Below are experts of layer 4 (counted from 0) of a mixture-of-experts language model. Rows are named router (the router's row for the expert), up (a neuron's input weights, with its number), down (a neuron's output weights, with its number) and show model dimensions 0-223. Each number is 128 + 32 x the weight over its row's rms, rounded and kept within 0 to 255. Numbers have three digits each.
Before each expert's rows: "raises" lists some tokens whose logits its average output raises strongly, later layers aside; "mostly gets" lists some tokens that are sent to it at least half of the time. This comes from a sample of Wikipedia text that the model never trained on.

# expert 2
raises: " them", " their", " little"
mostly gets: " used", " name", " up", " made", " known", " won"
router:097103106102106141121098110127142113129042101153086156061090153195129107088116128135136133168119110083130176167092137133178130106130109135133130126122080118089124175115144161129102122131079110155110187001110111048128147112139122118158166208137145130090081159120133115126131109136139113071104129122126119133123136125162157123130248143177157175136180177106156135093166134139130134128113127127111115107161098140098182094095169145141117136147110106148134113116099168138016184135140125128171158141103108087130151143105127154095132128125125111186068108128144130121087084063110150088118115194124104146054150129163126149162112096112101138127098171104175124108068161191132158144171
up0:101122150160076092106073127168106150172138161151149183127199154125112133191111091169115105120126187078104066129146156121128092177162162142051139059137104137108103096069132088096128196079147194141103171145123071105094126177103063121077133131145036129170132143099176082140165105078156143133158123137140156132179127109108121153122182137113142154190137147133105096157115135168140135094188121119113161141115177085145153167109180086120173115126131139185126124182067157144199153131151136193121137119167090091097192126131084116121101152100072110127105155132183103109121127159091129115138204143107112156099090111111115103097109153132086094136075096160097199101143116182103159107061
down0:144161119127161116140163092143114153175115070106141058124118116142154150138133125131146011112102070154131128156080167104175148174170087188067072147111088141120162069133145186126180105141174137157112067109139081121158157122118121128154119112113168169119121133107128110152105175156155144215126124152157137140100121128151136125148182032109163140107110095137150112085135129096088092123142165119123171160126156123183122114079149102127067127126138133110106101117068125090112170163118138110131099054143183177126127074119124195069098151138110110092064193129138142175119113164129094073142178154097107155186111123113146134151052115084115086141137146138150141103145193146094107153144

# expert 16
raises: "\n", " However", " There", " This", " During", " resulting"
mostly gets: "\".", " States", ".\"", "\",", " ==", ")."
router:135136131130190136149151163152112127060140157151135109109108122138128150116138126128109065094139057139128226138110102058123082112119137110151151093089107134090132176109139185128123134160114090067187062135133159084170186151142146140138146120120134119089189117211134097173102133160128129085148127116129111114151084153171120062113147087184119126087047142184134104077130168135072146152130175128109049072093105199149151079114124139182052174170119131101119106127154145100117176123144116128161123110143159104136132079137129163125161171130152109128114128128118125116129171158125087140191116158098128124122168128120135141144201095137129080128090082144147119117083170043184057128119
up0:105092088116130201159088079081157131127127132091076081111121118131126136126168139123067106091204117148146118147128148105160092152151133068146128122112096153154100192131069124111211127136119064165149090131160129097100130114154150152086117107110100097153154100176146122150097093119114145107088135151123127130120111179133126137064145117169114112057121160124131165099143087164110153125129143139145136080077168136182148115174136170083136111158113077107112142117155080115107141164135097111103110154140135106161097059044136119170171227160145165077206124147108133129103134067129141125158154161136127121142143108100100082155151134094123101123133086104165081120114153152092146080076
down0:166133132161078149042149134167109111124151144108196088188112074183143102146162101120145143139138099143101199194160140088112120093140094178146155155179149157109154086144113118135127161146144178144153095089089159164089142069140119063172112141105196120140146132134105088100081176122127155094135131088119122136084085039140122073131077146115156162111138065166097115101131166110129070125161109137074179138105143099087125145096195129159102145135121150135100073144127169085111168091133147130108121092131148123127141141171130068126082094110155119116105066178138154109135122107103085103103185174104148148112106127142118140187145084181146157133089146110150133106179092104087146117161

# expert 14
raises: "====", "ever", "===", "light", "aph", "oo"
mostly gets: "°", "%", " —;", "},", " .", " |"
router:110092096102132105099144076146152091138126159163116119168142110134125134172077133154155097130110114126142101124136135150128138126159180186124167141117127119170103147146151090132130131111091116132130127160182113085160145165174124125125154159144123133114050138111130140152106092161181135106149130192094096170108113208082134150112140144098104137163108178164121146124104107186121118100161120134157127020126158093115120180070158165196077146152163180142111168122173160164189137131088101128100226160116160133117125130158128179144148202129101128148135135122136137156139111143145128142046139100167240103137053126129133167075138085116136135126129158105150136166189196131131099157113
up0:194181114116110119077146209210161101175076130147197187088198120162119090131153171102043165136118197117098052143140108108122124142136107075113189133143086143153096143180137135177096118128109141123138119147167116122084147155140114095087119203159107120135094082103095112081126100127099098123141179094151152125169157130128110119140096105133142102125108084133144072119140139106153156180087103149148088138134146150082085077143129126136137098133127098166099098141170120127133110177080154157107141123176118113123123202146135110175139101142114125145133102089097098116123172147155146106119086213165123102107122171084164148120220182102127144091171143109100151129122105099116169180108
down0:118123154132136100188103121103092132115170106139120184127102197113128161150111141140112123149169130141121138091103094099128157108122109166142115094094126153097067137157096090136121156195155135167136163148110125049136110135065107143124068122111084126125187184119109100164114174126133115089093121108118189092123110133086110129161124137139144159150153196181153129151106127106158128142162185099125123068138113151115107145123110178123105147131107098105108134147113113146044085134129140131144140164059041123090194104123103140078116177139106155199087111163122196087117137176153132119165168111170112162159095133128141148131131094101134113125127087135130140080119137161119104133172